Weights of a small mixture-of-experts language model, trained from scratch on English Wikipedia.
Experts: 272 squared ReLU neurons an expert, 2 picks a token, a sigmoid router.
Below are experts of layer 4 (counted from 0) of a mixture-of-experts language model. Rows are named router (the router's row for the expert), up (a neuron's input weights, with its number) and show model dimensions 0-127. Each number is 128 + 24 x the weight over its row's rms, rounded and kept within 0 to 255.
After each expert's rows: "comes after" lists some tokens at least twice as common just before its tokens as in all text. This comes from a sample of Wikipedia text that the model never trained on. Tokens count by the router's weight.

# expert 10
router [120 113  84 102  84 131 132 120 113 153 123 114 132 102  89  93  95 116 105 154 141 133 132 170 147 110 147 146 126 131 144  93 125 123 142 151 149  87 101 121  99 115 128 151 122 137 112 131 111 150 112 153 135 124 117 133 160 110 151 108 165 145 149 150 136 108 119 114 133 138  91 159 126 118 109 138 129 150 103 136 123 141  98  92 152  95 138 104  86 121 100 160 126 121 148 144 153 121 129  69 145 141 116 114 168 131 138 123 125 147 153  98 132 108 139  89 121 145 176 133 108 126 123 159  93 132 118 126]
up0 [135  89 151 138  61 112 195 138  94 137 127 139 157 128 154 159 136 104 106 160 170 130 112 118 114 125 126 128 121 126 139  99 177  97 105 130 134 120 105 149 124 121 164 148 120 144 103  88 112 146 105  87 134 134 122 102 140 137 165 120 102  87 132 126 106 161 112 133  88 142 125 149 162 121 145 140 153 113 120 137 155 163 140  89  89  96 184  99 109 142 125 180 139 136 146 154 114 121 124 122 138 138 159 143 146 149 129 139 131 115 119 123 137  79 130 133 121 155 101  94  63 111 171 146 110 124 135 116]
comes after: " of", " in", " for", " to", " on", " at"

# expert 4
router [119 113 128  84 114 138 143 207 126  89 150 109 117 103 112 112 115 117 138 149 126 129 140 166 130 141 167 144 131 160 114  90 125 133 192 148 163  83 148  96 110  95 127 100  76 125 116  74  91 135 125 139 119 108 150 158 136 110 152  96 149 183 137 106 121 138 114 115 104 167 123 152 144  88 118 157 140 123 102 164 166 100 114 150  98 101 119 124 112 121  91 143 113 105 160 140 115 132 135  96 125 167 111 132 150 132 121 100 105 115 136 153 118 118 151 133 131 121 142 130  90 140 163 133 130 116 138 138]
up0 [134 139 127 118 136 129 120 151 169 111 104 153 114 122 121 138 170  87  98 104 105 107 156 116 157 140 111 143 144 123  86 132  92 130  74 135 139 159 148 163 122  94 127 118 131 111 169 112 118 152 117 129 106 162 139 154 165  90 137 124 230 165 135 153  93 142 125 124  86 158 122 112  83 134 106 157  84 163 108 126 158 113 113 122 146 105  78 146 133 148 105 128 122 123 121 128 112 132  95 131 103 130  99 138 130 121 122 158 130 107 135 140 115  94 105 117 132 136 116 139 137 107 131 126  93 137  93 136]
comes after: "\n", " ", ".", "===", "==", " •"

# expert 20
router [ 96 119 108 114 126 120 149 158 143 171 127 110 111 165 105 155 101 115 108 114 168 121 158 161 166 104 128 137 116 161 119  96 114 159 121 114 123  82 114 133 101  88 135 121  74 157  96 136 137 123 127 132 136  93 107 117 175  95 143 101 151 118 161 144  86 155 102 136 143 115 108 123 139 121 102 175 139 108 148 154 113 141 105 121 115 157  98 103 127 110 116 143  84 131 114 162 111 144 125  86 140 144 143 162 243 164 137 117 103 144 124 134 121 101 102  98 119 139 127 126 127 128 142 126 123 122  99 192]
up17 [ 96 117 130 100  90 119 135 150 159 129 105 107 116 157 132 127 121 124 152 103 116 130 117 137 119 161 121 140  91 143 139 112  95  95 122 141 119 156 160 131 129 118 133 101 158 155 121 137 132 161 120 121 145 121 146 189 167  80  99  93 113 103 105 155 118  96 102 122 166 143  86 149 120 147 165 130 130 158  96  90 110 157 124 110  99 144 113 112 127  99 102 108 109 131 103 150 146 171 130 148 130 115 137 137 155 146  96 125 118  57 127 127 140  73 142 177  99 103  99 110 113 177 126 112 130 126  98 162]
comes after: " |", ":", " /", " $", " (1", "8"

# expert 15
router [102 107 135 101 105 129 152 175 145 147 145 123  95 129  88 143 118 115 113 116 148 109 155 138 100 137 128 119 114 150 123 153 110 159 128 140 155 105 101  75 127 102 106 112 120 150 114  97  81 146  96 127 129 125 112 149 130  98 139  92 163 160 148 114 169 145  97 149 133 127  98 135 138 118  91 126 149  88  79 154 134 100 140 119 119 103  57 125  94 113 108 141 109 107 128 131 134  60 139  85 160 171 156 154 139 142 167 120 141 108 143 100 124 103 137 148 132 149 138 146  81 133 101 139 122 124 114 145]
up0 [110 138 123 122 105 157 108 120 133 149 156 152 164 157  96 103 120 140 131 137 120 109 120 139 163 127 149 116 110 162 120 148 162 125 139 111 105  81  96  87 141  87 135 159 117  93  94 144 130 178 133 102 136 152 129 163 152 138 100 126 117 109 141 129 136 114 105 109 109 103 121 135 120 113 160 169 139 125 132 111 130 128 109  80  86  80 135 134 116 118 128 111 161 139 124 131 143 185 147 125 117 102 142  97 132 156  96 194 127 100 152 132 122 139 134 126  79 176 160 145 113  82 142 177 134  80 166 134]
comes after: "\n", "-", "|", " was", "\n ", " is"

# expert 22
router [124 131 128 118  72 190 137 156 136 147 126 110 118 142 140 143 109  68 113 149 134 144 126 146 120 117 135 146 115 156 115 115 105 138 173 168 144  96 152 139 117  87 134 172 119 143 101  94 153 113 116 145 124 102 119 140 175  96 114 110 164 132  93 155 143 117 102  94 112 145 126 146 138 107  90 167 156 126  97 148 120 143 117 129 154 117 118 139 159  93 113 127 158 119 118 131 131  76 140 111 141 160 101 126 111 147 154 102 146 104 160  82 131  98 137 101 126 125 141 154  87 142 148 142 107 128 116 163]
up0 [135 141 144 126 153 115 134 120 101 102 127 110 114 120  85 118 168 182 139 137 128 115 187  66 134 136 127 146  99 137 135 159 200 151 156  77  86 113 127 142 129 142 107 134 147 115 107 127 182 203 101 166 126  92 147 150 108 131 165 128  98 133 128  73 138 121 144 142 170 114  85 113  95 106 123 122 174 151 116  94 143 128 161 148 138 121  89  83  82 126 127  96 103 121 127 124 139 124  90 149 139 121 118 100 163 133 112 133 100 160 118 125 107 123 135 135 106  92 146 152 135 119 129 121 148  89 111 112]
comes after: " the", " of", " New", " The", " United", " National"

# expert 1
router [133 158 122  93 147 141 124 177 100  89 125 141 125 124  92 108 132 120 134 142 174 132 154  99 153  96 123 148 132 149 117 142 159 134 134 133 130 124 129 100 111 129 150 122 115 123  83 108 124 137  93 119  99 100  95 143 158  98 158 136 122 140 114 104 106 104 103 142 135 162  78 126 141 109 134 161 149 131  90 118 112 126 109  99  98 115 118 143 107 100  89 158 107 128 129 115 127  68 122 127 147 136 129 120 144 168 149 121 114 100 143 116  86 137 151 138 113 122 143 153 132 151 141 136 125 129  95 157]
up0 [135 126 199 137 150 106 107 141 160 108 130 154 115 102 101  94 135  76 120 169  97  96 156 109 161 134 103 127  91 130 124  99 152 134 125 165 177 112 144 146 138  95 189 141 138 118 130  91 112 165 124 123 154 153 128 157  92 111 143 126 100 110 133 129 120 123  94 140 144 179 108 126 175  90 118 150 163 126 130 168 136 143  89 124 112 109 100 100 170 122 124 114 120 118 159 105 148 109  92 106 116 160 122 100 109 126 111 137 150 170 133 123 123 116 126 137 168 157 160 150 138 180 144 105 130 116 119 110]
comes after: " the", " a", " his", " The", "'s", " their"

# expert 2
router [ 65 114 102  95 101 124 100 170 137 150  98 115 112 120  97  97 108  87 136 107 144 128 147 147 135 160 131 137 165 142 126 135 139 141 149 140 145 102 128 135 108  91 141 122 108 136 125 118  97 115 107 147 116  91 126 119 161 113 141 126 127 122 160 108 165  77 118  97 112 130  88 147 156 132 111 173 142 101 117 174  98 120 113 105 130 104  96  93 146  91  73 111 160 124 142 127 134 110 139 100 111 145 135 132 162 157 155 146 139  90 152  99 130  80 129 128 136 125 133 147 135 139 169 116  95 157 137 152]
up17 [132 123  79 117 144 147 158 114 112 134 135 125 142 128 126  80  95 132 133 123 146 128 138 131 126 123 110 111 132 111  82  78 140 135 179 142 128 150 134 114 100 113 117 127 134 141 123 145 135 109 130 101 144 105 120  95 151 155  93 108 142 128 150 117 119 166 128 133  99 132 131 120 146 139 109 129 152 102 103 133 152 120 120  91 122 134 123 141 123 133  83 131 146 118 118 150 133  71 128 108 124 112 118  85 105 143 149 133 123 105 144 101 150 108 167 132 112 140 166 158 136 104 161 170  85 172 149 126]
comes after: "|", " in", " the", " on", "In", " In"

# expert 11
router [142 129 120 100 100 132 117 179 112 131 134 117 119 138 143 118 134  73 148 136 142 124 122 163 128 146 162 136 140 116 109 112 155 119 154 132 114  93  92 114  92  74 117 113  94 159 143  98 131 127 104 144 106 147  86 128 170 109 123 112 173 106 148 103 140 122  99 105 112 120 130 146 120 133 126 118 144 125 104 129 141 111 142 102 116 111 109 110 114  99 120 126  80 104 125 160 128 112 133  87 146 114  93 116 201 133 122 135 136 116 191 105 109  99 140 122 140 153 164 129 131 144 154 154 115 111 125 168]
up0 [ 99 134 135 113 127 145 190 141 142 102  91 149 156 155 106 112 158 107 101 116 141 124 145 118 100 125 106 192  72 125 108 102 136 104 126 151 153  84 131 142 130 116 167 104 103 158 141 122 123  90 130 135 146 146 126 124  97  76 123  50 116 124  89 123 109 106 107  95 108 124 126 108 111 116 112 124 120 142 123 112 134 143 116 126 197 111 161 129 173  93  89 107 139 105 168 148 148 135 106 150 185 122 121 189 133 107 142 149 143  97 146 100 126 175 124 147 171 126  94 105 109 107 146 147 135 132 130 115]
comes after: " |", "|", ";", " (", "}"

# expert 8
router [130 111 107 108 105 111 154 183 113 113 125 125 161 159 121  86 110 141 139 127 140 131 122 148 125 140 129 138 119 133 131  95 142 146 148 125 143 122 124 117 131 114 143 113  94 162 104 107 133 188 120  96 115 170  94 110 146 136 158 118 104 155 161 128  93 128  73 109 119 131 143 129 134 139 141 170 138 131 119 158 133 118  71 123 155 114 127 124 154  77  95 122 122 137 133 149 166 174 153  77 133 127  98 121 164 134 139  75  83  83 160  71 138 108 144 134 108 140 118 105  55 120 139 156 143 124  86 121]
up0 [128 113  94 135 103 120  77 120 150  87 118 144 131 116 106 105 116 135 123 109 153 130 134 148 100 139 123 142 155 160 108 141 172 148 176 161 139 127  82 141 121 151 102  71  98  93 152 140 133 135 119 144  99 127 120 114 157  81 177 133 121 132 153 108 148 125 128 105 139 134 146 131 130  97 129 124 145 130 114 186 147 132 114 135 138 100 158 115  99 119 124 106 126 125 150  95 131  91 106 114 111 120  54 135 159 101 132 125 135  71 139 128 122 151 180 122 131 125 128 109  99 102 115 142 119 126 130 127]
comes after: "\n", " |", ".", " ==", "===", "=="

# expert 13
router [ 94 154 134 123 151 154 123 156 123 141 106 148 107 114  82 101 116  98 111 158 111 121 142 130 100 130 180 143 116 160 122 105 185 125 136 145 128  94 118 131 133 105 147 111 133 144 111 137 124 156  95 139 105 130 116 143 148  98 143  81 152 135 170  96 173  91 125 108 121 143  96 149 116 114 124 146 165 128 124 165 133  84 131 141 110  70 112 139 138 105 131 152 134 119 132 179 117 159 110 150 132 129 113  96 219 139 117 148 101 118 169 109  98  82 107 167 116 123 163 124 117 146 184 151  96 111 108 131]
up0 [111 131 147 128 114 132 140 155 123 149 155 103 141 148 101 106 127  99 144 146 111 164 156 110 139 133 147 113 105  94 148 103 117 122  86 155 153 148 136 152 107 121 140 111 110 182 134 128 137 133 112  82 126 142 164 157 130 122 121  44 143 119 160 108 116  82 114 140 128 143  94  86 110 141 125 101 135 140 138 133 132 152 148 152 159 144 139 116  99 117 137 129 112  73 137 137 119 109  86 123 108  92 142  97 130 119  75  96 123 132 139 101 139 154 127 130  80 159 128 117  95 138 119 104 112 114 147 133]
comes after: " a", " the", " and", " of", " an", " his"

# expert 21
router [119 106 123 117  90 134 176 128 144 124 133  98  94 136 122 153 113 132  87 114 143 152 117 168 123 103 176 158 148 131 104  98 152 152 119 113 130 120 107 143 128 103 135 110 108 154 110  92 118 175  90 113 128 132 136 110 179 112 112 118 132 128 116  98 125  95 114 110 107 121 144 130 110 144 101 162 160 110  99  85 139 119 130 160  87 118 109 111 180 120  96 108  93 119 173 131 158 129 110 111 162 149 142 143 178 171 120 123 109 136 172 137 216 152 127 123 145 151 163 147 121 108 144 109 107 115 120 142]
up17 [142 131 130 135 101 144 113 133 144 131 143 110 149 126 136 140 143 135 113 129 151 121 130 109 140 143 146 109  92 163 120 153 173 143 134  84 135  64 109 145 124 131 185 137 107 101  95 120  92 145  59 152 167 157 138 100 128 163  88 150 136 137  80  76 142  49 113 125 141 110 148 159 148 117 162 176 141 141 125 126 133 106  85 134 136 108 118 139 165 129 179 137 112 129 152 125 148 115 118 137 129 165 113 144 182 122 173  73 146 113 143 131 141 118 132 131 152  90 178 132 122 121 100 134 124 156 135 127]
comes after: " to", " was", " he", " and", " also", " is"